Weights of a small mixture-of-experts language model, trained from scratch on English Wikipedia: 416 ReLU neurons an expert, 2 picks a token.
Below are experts of layer 3 (counted from 0) of a mixture-of-experts language model. Rows are named router (the router's row for the expert), down (a neuron's output weights, with its number) and show model dimensions 0-63. Each number is 128 + 24 x the weight over its row's rms, rounded and kept within 0 to 255. Numbers have three digits each.
Before each expert's rows: "comes before" lists some tokens at least twice as common just after its tokens as in all text; "raises" lists some tokens whose logits its average output raises strongly, later layers aside. This comes from a sample of Wikipedia text that the model never trained on. Tokens count by the router's weight.

# expert 12
comes before: " |", " 0", "|", " League", " 1", ";"
raises: " for", " in", " "
router:150156138113175141158128103101149123106136119133104138150160096131166150133107136146153146171132102098127165128123139116096102151116138108122126104121097133093126157118111130139132095139109146
down0:101101158149129155102141099106137132150098099148150128098152135107110126125175142122111124114142124118133129096135118112101112125093175124102149106072120120164128148173110129112129156149136147
down1:123121127160123140141104170137119114149125155124183121119107104105168137096070149140139148149065153143139140128151163135122131161112122151120128143093119152141116101121141089155127159143110127
down2:133118109119129094155132133136122151126105172161093119130131159099111180132138126132158129140123137152089141132085123119169122149118181117095120167111123166161139128100141119162140127110127106
down3:140105112132183140132127131164165085147137106090115139141106113199147143144157162134117156160156103095088107146114126132075103122109139153119116116113114161198172147117126089146126131147140106
down4:147096127118113109133110170146079134144142168167095184097148135097107115127130122133139101151101136080130100152124102131182108130113178130137111122130153131150097125161081120092107083112182180
down5:141147123089117154139170134095153112145165066119116159197136148138102100152098132111137121099163134154136124155113119159145132097099125110148073084079142100082181122101137125168079145154138103
down6:139138116141176123138142152131101148168121113123135089133127129114117128190108095124153133120111118149155131126098106127135105142113124137203099151121127078075145176161147172066129128136109105
down7:098134172150098100132116112132133108113117156137112140117147159119129111128170124076151141140131162144112144100089150131121096180144144127133115099121124102107169110137123121152169157098185157
down8:164123136100095138166107188121136111121159117134142101185135131136094138141095126112109132177101140168093129117094153117116136145091130151146077140136155135163162133133164182146120130151172111
down9:123108130154132131138199119121142108112103155108137149116122102132107105075113119116112113092107086125135116143154122129118151115159117092099079140142125094119132133122106139158114124138094125
down10:103082149122102156162072086135104122118094128119149107100091115119113154127136137129134132136114138078132153142096111093135117149139156076091145144137108127114178137139105150143120097105138122
down11:156105153163087138164134110147110143122127118102141113135188141086125124143154143118120138160115124114147103072145120121158129173132121154148134110117105118147159091121144120125117107158111103
down12:130167110104096137117119122162126128117115150106102113166161149105122157138131089134117119152142142133126119082119123109108105129151079126167150149140158166112102099107169147103128114113153179
down13:165165078145140137140118144107120140118120104103142108112097162086148138093128120133140108091117104165164134128148111120124130159105087105122173059173161116133139114171129150119118160100130162
down14:138153123092164152127120141178119113130158118161124172173178164137093115118113125135140131088123132119122120116149153104128114080109115153155155132112090118149151119091159124112129097120142137
down15:104122113123099126113160142118127140099149113096180091085150143100149137140139080125150073091164171162156085140126139176118145128124134127146141107115133140163126114128117091094146113155112129
down16:105131130185156168105141163167165131088129088160062112163155104103121144141086102088150101135163125133111156096155105132068153129158106115108115153125120105131093108090128142142124129121179114
down17:146215133124139126136081138108137104117128120152170116144159154127125110111138137112130156144130094163166096132124109120132116149156146115167152116218128105144129116110127163129103161129134128
down18:137171108145109154116141146150144129132074082156138134145111160142143134094155125145113098110124139145075133127085135128084116174150129113106116129142123145103144128117139128092147143111147181
down19:131111132134163128126143151120119126114104132111095135155153106129124087124164141099124104136132145128111180106109143136127154130138115100156161139100129156114173123115137157134164115171153166
down20:084178101137149104117140146113163118099152123160128108144100110127170117106171145113143082112136122174177122131144146146136106152153124140132126161134147110137106144172112146116127141142126097
down21:110116148083128155153158173115095144118158140158152151159127095104188132128103148117131102102122161147087098134144106108092092108135131143144153136113131142141139128106096131131110128119160084
down22:105117108139162150102186111136129111123145108150112096111180096132130140110139088138159102135122075139122117137106154103174140060100130115125168114092126157127106177136095132119138103192151120
down23:128125112133095120141144102158124135096113114107142102124089129074179123110089131147123140104124073131117124113111121126117076123150153115120152111125134124095110138151148130121138135144146083
down24:110146094098123138143113070119126140130128126140135163138153134155168142145089112140132110106124062127118099153147130137143131071082147135062138139166108125128095087100129161155158099141154141
down25:104160133130094180099096084126151133100160178134162136103130149149154112125120133092105158167138160136086119141126096103114114105132149085110125113169137076135131163127096132119098119143141148
down26:078135102119107142150101145109153115114088174112129127155120141143136158088148111123137144166085134133152129135116118156145139122104141135117139153130144134137136092129148172135124120123100134
down27:122118183138155119131080105140139096112175112124186143139150130138095103111138112099113088106134124125104147157147141140152125108102169166171148123112118126099126152136140155134125110149147111
down28:171127186139120128086118140144150115114126119118175143114155114150085118120095139144112138119132168134147121138149166126172142124107157125136123106129147095088152114154120099113106059156106104
down29:118117094175079112176099099144150123134121121143145124109136116157094156118136107097122139141194140104118147132111156139138167138135126093153130140110102122161138146111136131121133121127096148
down30:176142157141123131134113095137114118163141171094145132135143130110122113152127045140134105129091129140140103086155126147121137144102110149116100120096112126133110131137168110146140134099157133
down31:082135106198162110103120108205163146123120112155171145131122159141121133138129122135134113115169177191131162115152136157153167104123109138124124108122117119111078134121118101156169137114092097
down32:144079120127154139145121096101138151164145096155157096109130134141098147100161079116106137127160168150120165119134048141174166148134139112172093090097152102100106123106158144131134098150146105
down33:141156164125139134107098128131085129159131110079143128123158124106095138144096153137136120101124095124120170146144111153122095133122124147132134165114147145132099146115169206155158076192077132
down34:156118151153153146102130133146170102140109195125088143130087113159110157148167128126106170140116130146113134131050119148140156126107116141141130139137146134178122094164101075102153153130165117
down35:131113180087101122090151100163116128139142116137132104153116115107138111141165122155131136154140103130193155133110098133166107115134135134083138156135084123099090112116141107121132160142143156
down36:134113135118153119109138181106135091142115108112127096144106146130141120118116161126141135097155115117119119103137172133077181106149143150083100157122138102108133139119098118146175120121124065
down37:092144155108158122131114137136096182099092127128094135085095097126128150132089153132128125118115102148164140144060098146156128167125119147128116127111153132129127129165149122128136189144120100
down38:111155122149152145113093169121131102120101115157181118117133104158097098128183151138112072140161150156129115090100126099132128128128145157141081147162173070122111112143102092094132097122112125
down39:079108124111123139103068156155126143132107105137183120165134147118126079127164110134158128170147144099113122160084141106131159086128151128137177150101184118106120128156115113114099118192140112
down40:142098163100112151132136129084141135115116139156147126101116132153131121131100143157151073148102125113139131128121104151106115155102132147097130107129108099137104098161125135148104118129132110
down41:125149091122112116069091118146115126147154168133061134125115181121137162157138136097131115128129114115127107120159177102120134126135147119126140113118130098167141149158107121127135135156119094
down42:165093091123169122087167127142107103122145114117141130113130109142144124137130134122139121134143144174064120154102129145120137107130125129178103129153154156186131178130125145139137084104099154
down43:142148137092145123159160092130121123102154129119100099099146084132110143128124207120099166146160178143096115145127095155105087111130097157139143147164138145130143171136107124085139131107128097
down44:118122149106142133141104170170160150157123108086104130153137138156098174101126113132139142127114116108081121127146142091112107120105168104155092128175103132128137130062162121169086131139135139
down45:148123180144146125161126144126116102177121144100103124129151079121119108127127124128143161093120145149118119145128150110155103129163118179158128157140115142110150140156113114155127155114146143
down46:127088123106114104130150127156096084132106121120135139101133144100104096101141109182108140110147131137117119098144129103138099157119115120110089128111106127115128090139114135150140136155146173
down47:107105125142116103105149131155114144092106182122117179108110103111145133117127080144094130126124105135106110180139114143157161103103113092089131162132116110133134161128149176086125077136150086
down48:137114094153131137151147096127177091069120145144088128124167123123125141142146158151098148145120151112187114119113174133155089101128159078089142152095152099088136143136136122146154099130152111
down49:154183104088100147150127153097117128163150176115137119110121116100122071162095122134153132124121093117145154120088119151175156162126162147129130126155143129114135089091120124156140107134159153
down50:141137157093113116097153141154115153136161131161099133138131131169130089156130134144108156129140116141151099110156110167111140134115169159123071128131108146143131121144088152148109130118089154
down51:151183176134096143072123136146119184127103136130141154129120106129087105103115165133110099093089127135188142147072128082149150148082136160134142134151122132154081073119132150104170144149149129
down52:095115150115126092166109146136040137178112125138149120111116138152096146164142121088143157113131081136095153104162085155153138135106088151136101124109122137132108097124109134130163095172097141
down53:119138121101177184133140127111135130156131133164177101168087176126101107130182117125110089141113137099150149138133122137070148101112147108112101103090138116134155147113112154117095134053123174
down54:144107100111126119101115151129131095153129100137152112173123122138140153145121138104111076137129147066155110154146099095067091120117127122117146121148145098123142121112150158131066139122111171
down55:124132147108141132137101140097112089165129163137115120128111138131132137159122190152116152110127159102128109088089135144141109131137124140146100128127103111156143169104130106108116187100149114
down56:179158108102086163113126132152133063150121155131113119118135108140163152123151121108129108163129131104156140098087101164117168107129172111165140096122091150075106122171143091101129121115140174
down57:093134114165135142094132148097142120182146107118086157164109171099133138147134143124134156165123144134093122131107125129123132089104139143150122132140141111158095083146161117111153107139126173
down58:147116120140094141108149143094168162134153140087138124123138123096121115146124135157122096152141151123150122126145079122140124141114125127131122112075125106124121103138166100122088195143095172
down59:147106085101115102130131138100126104149099128161123104170146092106126139149141166170162114145115135129102158164121130114167155166124110140158130113175133104131096150145164141138094119102095148
down60:148137151150138125114152100144113130194107137098170114098144138115094103126164098154168161129137107137117121114148153155115110142110110166158157146139087146097172142127126076103108078140118123
down61:113165181093148083163101113101155118145130131101092159116166137147120137103184162160115145147138110135115161127115150099113130124129134134093156154173133113108108173167116163157177138087099137
down62:144114109057093073118121128146094097120151131135117157153130152137088114098106146101140114104154138098149131100106165114120122139131107138160122149119171117134122128182107137114110096132137095
down63:124119132146098155101104119119100145156140153146152150153148126118105123128093132138121157143109140162134106130139130143119164126135146169150124133132131132099107140111151108100150079133120083
down64:142118127159139101139138139135154130148130149143163120084164123155148102141162120092111152123129129105157125127175150131080133150120118133131112155116189126116152138135105083135153124175112117
down65:110178130153108108122100129097102096160123141145117145177149133103125114108101143106153168166120188137175114116130132176110138131136098124123090120118073119144109094113134111129107128125177157
down66:077066110165127144131165125104113130103172125143145126143139105089126123124128104137137134119132125121151160089138118114147122144090108166053143124154140068104096175137148100118116149143130104
down67:117117166124116104146157134142081087116159159126139134133126122172114150172121131140112102101084099159134108163153116159110116096144113098071127122106113120153102121161148113135083122185100115
down68:155149145134160102152059148166153091082136140113154113107101112130126143111117139169171134148128118133143117134133093117108120150091101119093130139147151126109114121141098133144170124130166125
down69:131095148094110118092134141104129163164150184127144142146144155125143108168140129124120135145157111145104116123130127143110112142119144105135139160170123083147103137137126094157128135069182098
down70:162143116113063117163105104145136160120092132110131107108172132124127113125130123130150089111151086078169148160125142122170134124106135140157142080174088122119168122137155108130129116147140103
down71:148092084150126072154145157163114146146162150116110120076149133170162146128143128118146134133098117170157133146172104136107110147107147121147140147085121150158097120101160108132141136115124109
down72:149096121126128158120157103113086125158179142123148135130124129108121114174139126103106100142093140090141094143150119145116119129139140137154120145178145074140119109128145159143146142089151125
down73:122155093102149156157143108154135110066119130121094151139101116084121177102129113107129128117120131139112140138110158116148108095138110151142150111125142135092155131127141127145099119115102161
down74:089150155091119128108111103107145127078119142122129158127125089096145171101147136138124089147148112140131114141104123139074125169115170112117141126094165124124153137182107107138130175176178144
down75:156093121154136145112109142111132115116133080154140093146110145130156112104162092188087127145139126135118120158151168122134177101165093129067108116113142116112110129068110114100089125126108124
down76:139118084110172129156141133130161084171134138136156137137095115084141117113140141128101136118135071122165107121075088152138109155123144137101146179136123128108099138091158107137096203179119117
down77:093106146152121135139112137089136176118162148142127163109115142096118124146161154137119163140141136110126116105176169115091144138158140112163184087169106142107137134119145117134138126110116121
down78:075107112141157141124138141129091128143118098088149086137131140106121073168093174119133112153142114128129136138116107130090144156128098066128101095144112164135135116135169141103151124148100151
down79:130155142125085110173091119145169123123149095097081111128126133142100123149141137124112139205098106136096121136120110110132152153128137125161130114132167170148103132109130171143114133154076115
down80:131158136123099135121177120093137143165136108112086104056112137140106139101111107156106133084121139144135165164122122130099174103107136116093162115126164129123136104118132151109123110148142148
down81:122114126116097103155129156170115114148096131163145100147138165157126115180114142104126116166141096152114129123097139107138115099147096094154117119141124132131148172160114082129110111143099176
down82:146141097123107105139139121144103126121156091130136099175154131111089158150083138139150107159135145144110071121154152124135128151118125155167187132068130157163163113084109134114063136116124128
down83:121088133122137112139121080136103123113159149108091120105132112113107101120135114183084117127103128137075143111131136146141124137143148102077149127104144156156131110143133102140149116125113129
down84:140161146157120114168078134158126150100107133074159157114163132122159153083148110085156148073134089136171124108149113151155104121121132141114094082118127151124131130159130136173136138163147104
down85:129106126161142137119138157122091122117126148090111146115157129114129133162172111118155164134124166075104130131096093104152121078145123140128138117102100122090122141132093146108116139134140136
down86:157130140126155109133157115188149152099120138055133133111112123107127162092113148119144147139155155116159141150076118158118123131154117132112091153114094112128096123127182098117128144130114143
down87:109143084159123141123099126124098119147146121111149133130125095108132103140115117184124152157142098089152150087131093098155128100154118139130068163090100122164129166106153143172120113103114154
down88:118128104158104114133101128159102156162136124190171144127139092129189129142179126138077082116111052118112105082137088122099125093158080152145060166111130117144129146138115121140129116098109112
down89:130166108149107135165110119098132169087138118156089127125144108120155176112165111130089145132133100153138105101134138095091112130125161099124110119121101112093142088165157146144162082088158154
down90:101143114159145128112076109116143096172111116135117158130121121087180131117141116080139130116181129133151154160115117154150137132081142090142164101131122111096168102134134114123139152124128151
down91:118118125147111133147107124095106178114153127066157104128157169149125145115128118121137117103103096151144142121114183142165072116130104153111140164170161201111121137098163141123129142102153158
down92:109180167126149154111154156146127118137118159141112127150104168120105127144093119142119151122085122108198128098113167141161148127154077103140128135129145117117112088148096096133174167123177115
down93:130177142149094087100153141152130175152134113122097128115125111135148092141113086161152164140126109134091107128125090100136190088113147139124138158126091116082088155138176098118146142117106160
down94:179122118119137108137098107164144148128140117130157145152121117122083136088135135116102160121073143122190172146117151155110126166157137120108112115140099140159109093157127132085108129105073113
down95:122159104114090123127184119109112131118135105110102135131148112111142115121114128141079117134116115118144107134135177113107145128116128163220149145126121094153174182110125152118144152172126127
down96:170060174150146135107116109160154135116162099181125116184143161136120091175154110132112144128128104119117107167116143124129121124092174108154113119143156143104130123107105103089147147160101144
down97:110142104133151124123090128141141109165128119134111127153105124114171168122140141153113178131137116090132097102127097101106118079168114132086129116117131157142142095118138105136139139095113105
down98:100134146124160124115104101134103134087125132165110112097099154121121135149126111133139113149172115130087101115130116153127110119149138098102128150160112124156117100125132141132115140145116109
down99:097121130104071110133102132110155137145112147149144098104128137170154139141075141119082143176136130111109111128135109082128083115171099110114153071138167127130146126170124147128116147129126119
down100:122117132128142157125146117109125118124093093153096110164150135132139123122143084126136103136131103099082152114147079136131138130144093192105145126129153082088111134122111126092164127165162107
down101:102131149146114139109082122116096127139119125114165140136084201097151164122123185112129131143167173123123129138149069112147101117109126163088155120149133178124150122159114142089124140161116119
down102:077115117148115096134109101133116109144135178121116133145151143126143103144134106122103121152124166121086107108153148135138137136144154169119191150162146156137126115098125128115141086135103081
down103:147107079144130107128132134127101094109138151105152106126089137130134099168117105143115113139136120110119095136166152154162162128105127139142114140114120150139158128144102138113129172128118119
down104:110119120121145105135118121120123103127171132135102168116140122123103108113126118102145123140065149115114072122104083157099099166144119115095151149082132133162103137144200132127129177058157126
down105:085173156162143120107142110110136130114084104133084133117138199199108174118098154108081173181158140129092112089128111134110090103139139131133087138122128155161130162136142121081105180145118171
down106:157153155103108136100069130114122101082145158137095126115140133125134139117108183159133100148104135104128149124137118119141136109146132131106147147131119133128165117075115132079115128119096108
down107:129158162110090119115155110155151122145096056147120136134129077122089092161106113128141127126118140144071169111119144147110098121132160094106128131130136167186132165159094166147122113158143147
down108:141094145102133145131114186173140143138124173111157091137124134129084101123134111143104160148116122097135092087087156101108105135178124093164174140143073138150114063127139153125152139109132103
down109:098090142129086175133135128127128156132133135138147126061127128189178079151141142115137138114159165155126124092111145123141146130178178116110119138149164080147102194118110148110109121136113144
down110:158134082104135130142093155128157131111096154117135100134122150159115103138163128145158147125114089118115113129100147125156132053125177149129149136158160183121157126144105131127095109098132132
down111:151112127116148117098155123133144089095148133124115172141133093130127121138112058118131115106134137115158107123124150163155112104148135178136099109127125112131096133137113122125162187114152127
down112:108112106114130100113140142107110112100142135143127102144142125074166164134126109150121127138130111081113158119142092102164161126097113132172148118107134121111087105136109147133109113146062149
down113:121114123177157107130159128097154153137134113117111120106186113157117175105140145129145160155142124113125126143118143132135165145170137129114109130117117112163113140091117102147120167143120123
down114:179190124116099115085097138130127152136123145164126109081136148076116168113130116126125156099169129134145137128131124114096148090166178108131133098126156137109161178138136119084171097127114127
down115:127116155146137131128097104107180152142136113119076120102134156112126149140148132121138100084127153084106138150133084121139137167117144119099160124104114126125104110140097144198118131117103110
down116:100138131137085160114134128121098111101158170100063119156150118164138145157146115154113107129126125138130136127101093143183137118135115073112156152118091108126113102150134149084158131144152171
down117:100079144138146120150139102168123105108135092137071069147072101109135127150113163134129121141144108166103120117144117145149130156140145134099137143177126154165102124099141099128100158123127156
down118:107167098094139106155159099166184093102144106135112086143156102114146101112180137162111111118144127162158143151138110138135109123097118089099130158080161149130130128082116148140086147114173114
down119:069160083172142132140169142122118118123115117137124094169100109113146150140136137114132101114107150127104122163111103120143137177151122099123114103149128107135149177126139127154134142082150178
down120:152149144120121159125136157125115122107102131115120133136104142162168129100122123100130099110146116138078087139119140145115079155078104146121117109139117124105143114124134095112100129148160164
down121:122096122120125124127135108130153100175128100119116098141098100127156113133142123164163140097124112090157107143109106135165120116148100153133114136092117137123166147118138132181125150122124128
down122:138138126135090166135118135124142183142123108125121101109157160114139141114124117140144131146109110115144172122129129143151129105108120158159131131096138146132106126146138100183127122162124094
down123:173077122114169159145143152140115131143110123115079134146137122081144165087151122175148130156138121131140087190139091153097124071128150107081122133161121156133128133120092100065119160132157130
down124:150120128137099159130106108119155123181124160096061145133120172141170126125113127054106134106105142149096110142118154116127171114097133137166106161160095163157133102161133108119164104127125119
down125:085131132150148110152122165154142143140108062146096155154163112098076125145128150096152144117136127168156113127118122184103158154128143132106104091144109095107127182121123161132153138118112094
down126:137102128145144151148168099153175135107099063144106106134126142134153160112116124142104132146129089135151120145164105159164120096146138124112149080117134124135119172097075115139111177128152141
down127:127095110113117134145087092157119111107100139149125129140119135089111146149130130125144098168121109097133118130146153126128155127096128132123140122129121117120124122148139145131127144153109130
down128:139115110153119150117123142119142123135128135160120144151114156087156128154120171139163145098167123106069126144127119122128162114094155128091108106141147176135121135098145138076134129144102117
down129:116078116135157129149164119137122162140099078145178124143105129128126083115141081150126115094096160100156144110105162127125136137163109138113141140081152149169106154091133095126122140126129126
down130:159089102156163093141096158112071124110152133155169087121165079107130129132134109127153104164131136124126140162153131168118160147111151107144129124176118119151113113121134146115128167092179161
down131:157124135146149144124167100125121201152129138118087145126168108110135143085104119163108105133209145091121143147114151121132147092108105081166124120081110126139129116139104111120120141105095129
down132:137156156128138110116108120147098151123115130123139134120171179092122134130113141170104150152153128160129167082137121092181159147113165146110143161114156126113102116099104143138111165150118111
down133:136088122083134151112108114141123150145071120074148122154142129169086142114118151089177119105067125126147097141108173170124119170154108113098149100156112139172134127122101121098122163119162114
down134:128104117137143087097159149112118107117123175162148084110102092150131093160151150144124145111128158086119125110161124118115119154152087101139145129162123151122106146131081108139142161122147108
down135:076127152137138144099125130083171161107137150116122110140095121099115181113128131167099142103142087136135141165139120144098136181119141089104147135160113115151130116131121110114091171121141149
down136:135141137147130108094114170133134149124143151105113065119113140108139121124140109128124119129109189159155132169129134120150099121133139106143173104150111086115145162090124158136134126143139137
down137:133113096145192089148142118112112076111121084133170130123070174135151113106126121143109108080123137118162122138117130161160137113139138135142108128091121134147168116111131136131136130161115132
down138:158112159137127074123155148121128140133124136182092144140136163140128112112114142097144152131137085166169087139134120160179149118131146166097140135128150102143095113148170107099076157123127109
down139:159126121116151115139127118143079140173129123088142100097157147097138164104114140151098125122131102100133127125159138144159130115164134160160132170122122085102144135123118143170061110098134117
down140:122104132111081177133116112149118164173153096145168113148163103123153157113138133125131120124113142113141155130151093152097132135125133098164101169129143093139174121153165129099146121156163151
down141:150119122121089135163181137104127137088133151143130100167114169130076164127142161103099133139152137140109088126102098093125090131139137127147115150106088127149139143128128147120111121102134139
down142:118151155070106132103093085156156123142143115126134133138104156107115125141145112096108120140174107166122126107136142138134173152101119113114090103151182145158119109145129111107110150101113109
down143:098117113147114109133062123084087127169110147166116103124124117117124088110082128091178145126101088161146134087115130138126133120125066153093098104152123143114095154090160132116168135144093137
down144:125172083100098127129136118106116121135102146120164131153144118120109164135142147088114143094162175133103138070143164151142130093127118122154090152088159109143133127136126156180132110144102117
down145:160139142171137123114075128103124138156111135115092135103139137089123123131124127158100133137132132089150136118131153106189117120072152139146128142152162150138074145108138134163096129140122183
down146:139129149147128100098096143125158125128094140124126151120107129160106146152113107121158134097117142111116110108146149110144105125163117111131139144108122116059161164083147128186126116131135138
down147:164162077106183075087134119174149132112145122086088128129142131142155063146113153089094107124111132135109096146112128114131120111158132127146105130097170162120118129122127117144138118166147122
down148:157133113107201113140116155137144131139144134129181119129163123113146143112140170105141130117149168116114124141142165101130140110098184105063080121144130134122155126124098108137156113179129136
down149:187126133117111110101116101158099152164102130126184139098134138163118160104103080104108143107124133135058137142134100133151153163128106115133110079132119091139134147108160110146172133167157145
down150:145116160130130133145182100096140128140120141129131126112120134179136120100111121123116171146132107111122108143102171165132135082143145114129114140130089090138094174136120091092136116132091121
down151:115137082145104128190114148140135129139135157139086131145130159091124128171125128156157146108165103131104123110106108121105129128130150080114129092098151131120153152124103169114165118099102139
down152:136127038143128105137110155146132116129169124119139099130136116116150147100098125161165131155164140150139135124130168104147123108136119141165156154126110134173129147103095130112137163107154094
down153:124131079168133140119127111142147165137122084108086198107109124180131173120138119140132143149129140133154115150139123161118114151103178155124137089131114131139160139125114113152109150123136156
down154:118143087117119169163118111115119125166151174142110134122112162131113141103127185119108086126131152132110132047120152106119091094121106144164114111101152138119142157116118147099147120119144164
down155:147123155115095131148106101127103120135130112168151099160167148126156127158108081116164139111113144110134097197111106123106145147136167152129122112123105095154111187170136126149111129125101129
down156:105090108134134083110117098100136116153144162154120070126165145138071159147144167129149098130148105155085177156129093111135137148110132158128108147140153125097131151141169107094128091108112139
down157:155111120123120091110116160136131158134097190116093164142142140118099071125118124180152159144156131144126128128117122148126089101155164078113148129110165129088160130152139141124141117110147166
down158:098115167130143138143106136150112138144098189126131101107129137114110143145098116122146085105124138126087163106120136098109146170184093119175126100127096116169120165115126131121131158153175132
down159:124103129099141153175143103108110143138144092117135174112094138143112168115140088102137145088125118081090134114150186162113097097120155129131148135170139123124154159136104152112110141114150101
down160:145135117127126124093164145104122124104127119184142136100153135142119157102072101122160110069113133142120146149097169082090113122148126091127146136112148116109140151131159126131133083185146122
down161:142083177164200090141150133133139108163117105114153117136133105134108096095100168109126143127140130118112164107137081099188155131093078146114130149139127133128115154149155118128136142161124112
down162:115125131141148107147107109125156119105123170132122137098127156114109167119144110137129148109117157123089133091166061069090134103137149132123116139098104164119155123103166100113110124107117117
down163:142176148113120077110078135090101122098112109101150114094107171113119173117162112107126131155132129146155116119070133099125164150087121148111116146128100094119125093130141121147169157151136129
down164:152163139057141145144089118110097150094134082108183143107119093161137111153060141116099133132122145125103164099149176087107104135120104135171132163156140131137094118153125142110116131172126135
down165:139135148088080111094150153131054166147166154117103150098129142089161189125124125103172129138089102105138091106148137092170125089117132132159098187091102139126160134118135097128118125136112115
down166:150129106135141130135118135112110112197130182134118124104132128155133100135157114174162109126085164092147132152162126097123135129127141149132121087118096114121116166090161142116128126122120089
down167:149100145152145110177114127090112103112150114120152101137107084142185121164123140112147084107156129110102133138121171139124149147124134149082149153102153173148115136129076139134127127115097118
down168:115153155126118140118150090127135105165173125154092109102108149112155143123112123102141113127131131128148103148136146088131141121168116161138080097166122143121140105163066124137136153115118152
down169:130116100117098101104166145082143114097105109130099121136138108127186165137150129123140062102079112113122111144136146143118127118184156130091177084174103154111101166155131109126109134138110122
down170:126122134105143168171134079098112111138076145164155114138123121114126137122144147133115152147122143111108119098133162158144124179129141100086111125133132101168117138116065111145109148107134117
down171:102116159104118141168142134121174116166103092109169139092125125148096125105135139094102160126140166144110106123129163182143113129120085128123085118154083143153133145125084157126102103071139146
down172:139096148130143143167077138144086125133100131096136129162123158130113155198183155136135162142130131142095123167147146087136119102112147122117129101130170129124148129133138112127133181097151159
down173:136115124139164128110099080151107148140145118102109150160168129113103132163111112128157112099119117157100107089103142152132124128128107107108105123153133144167137108119116115098181117108153066
down174:126117105134130145102142117141161155135135126163117138160136173158132128106112167089123067116077118128122091146092164171173166132131147144139135139129135125165113115140107136096137119101075094
down175:159127109104095146146113149138122130118116144080158127135166137146159138149145110145154119114118149152099096128115121103137170145118111151153149092140118114131181131137118133146147123112128130
down176:137142148100090126090132120147120160132106127180139132115132107134139140086104094157128113174135119128166133127155148121152162135130141095153116180127105135108149124112091170137142141115139136
down177:098151161175106150098100122151122117124111140117122112126104115116103153146127127111134119111131150099090103130097107164135128132097174124174110111090163141165158093135121133138060140162137112
down178:110159111161116135159119154136096153130157182122126152126128142140164081137143150110093133089144135115110114128141157144128135132091156112125143146123121093157116174175134110134164133109113108
down179:113115128105161111110156091135159140175118115120081182121116130132117126130140130119079123123117116112103192101215079147130170108121151102181106151140100143133099131141105131095099139105140135
down180:130147114138140127138122103128103135113132165115134108131178157176099147107122111093150109116143144107123137092133155128096149123172135151120092126159123114111097109125152141175136087083133089
down181:104111140139134064138120150125105123110126104145142105129113153123113081208086142128104120095168146166111167126108119133091136124156127122123116123130138126115094126138087139167122097100147109
down182:143115131109140095091109112095161104151127118123112086141110104093133119165187098131118165161127083118147130134100150143105128114121131140158162137092142127134131161136106120141153130136152124
down183:108156143119131138144132107125146116112117141140141130124104121141129121155111120132124106095122148148176131103101118181159101085088141091091132140144176122102102129103125165138092169128114135
down184:128143107141158110095121124140148160134155104157131152171104138119106097124150127184124140145116121086111149115102157146110145128149169137143106128116112114097128163117149110134136123116139096
down185:138121117122099145178138107145126093133127139159167115129123179115156125139105112095158123136116171090143117132081090141094163139117102132114124094153088135137122079143144151125116097160130122
down186:173184179135101109131107114134119127089121119122142096125135126137158130150142173139167159096124176141119109059127140144102128133144121115116158139124162087099103128148132164140136108121113109
down187:131101117129090130105134118085100150104163132117138101139165158118093171089133109142140161188134126111111119131163088120136116122097139166143133107110127138111183153132134158122086139096119137
down188:137133110118120176166111065108072088156086128151112159139141111104116110131114143120119139129128137126099130122146155115108149115137090141117097083087101150133111084117113144141149118102105129
down189:152143122139125163149155110092132181110136110119148118125135132122167118119111119128104134092158110172167176120141130134162159155107123115141123148156133157121141161131079148152151129137105131
down190:132148137094135106150105141143082127127109105155120144168120083169152106112177108080180115092120154135108156127093166105139112109136106124064150118123153137106162168119151147145104094079126156
down191:107145109130097159122161141140130133177119099120093129096129098150159112144162121102127155105126111096112126107101127119123112137097103142089115187093096137132140134144146179117084114106151171
down192:132113131113118141121154127114189083092112095130130165138136172194136133122149110109143133121094116176117137115115151109125134115086088138083128160144085190128093103159114123143135154155162145
down193:160123145126127140094140143135125160148129146149124122102125094114133096178134147177115128120109142134120131088141099115118130143127121143118150077160122104154167139111121112116157162149107142
down194:129139153135159148178134106148074107099134091131131112137096139104126135137083097115098112125130132130083125137137156137152073144142113137173150144137154147089143134088124140108110122125120132
down195:125104109182118167112119088104089138159104117096144112150111154129129148148178119095130078107134137144118109132166154100125152156101104114082120106100128132149115130114138142132110077117120117
down196:131162139100172131103091117118124113096129140134131090166115133113138132122134186123119088133128110099135109076117147152133134110174151161144140163148133076095123095111110152144100120151175153
down197:185088105121151132115174108122116164104131126136130158119132070111142121130144137045151112127097151135155142104119132097166118150160160130149116125168164133128147111131151159141141095116122132
down198:182088149095131128119106108108141120109109128136119166111105098129145111122094123152141133114138099076124090129123094143131137138128151148109114078081110180145148133161092151137102131142158129
down199:134174128143111108144147130140104144142111108156113096152137117147100080112122151129171114109168119167139155131117108154166128106135123124125168094125113180172116134080110102118078094161118129
down200:139119157091135131145076122103106109152103157095075111098113133140104139146144119157102123132129123110110106114156095114098102166116117150155119137134191177130138094163109082133088113119114080
down201:126150160144148139116131116146156157093142087117144160170149102085130137114144136129141134135122119115110126152165140125096129135152144091090092115105165140133139106133111178128136102124118145
down202:122137135079105127109132137100134152075168132151176120144170094133171099093140112159155114108137149109128134125142150156120119135093110164137140081147127185118131128124152126170135156140155119
down203:127088103176096106134151133143102106106090129147146134103108111083160086116113101168120090128100153157127098123121147090139090117128106123130124145122084113087133152139109111124137127170152119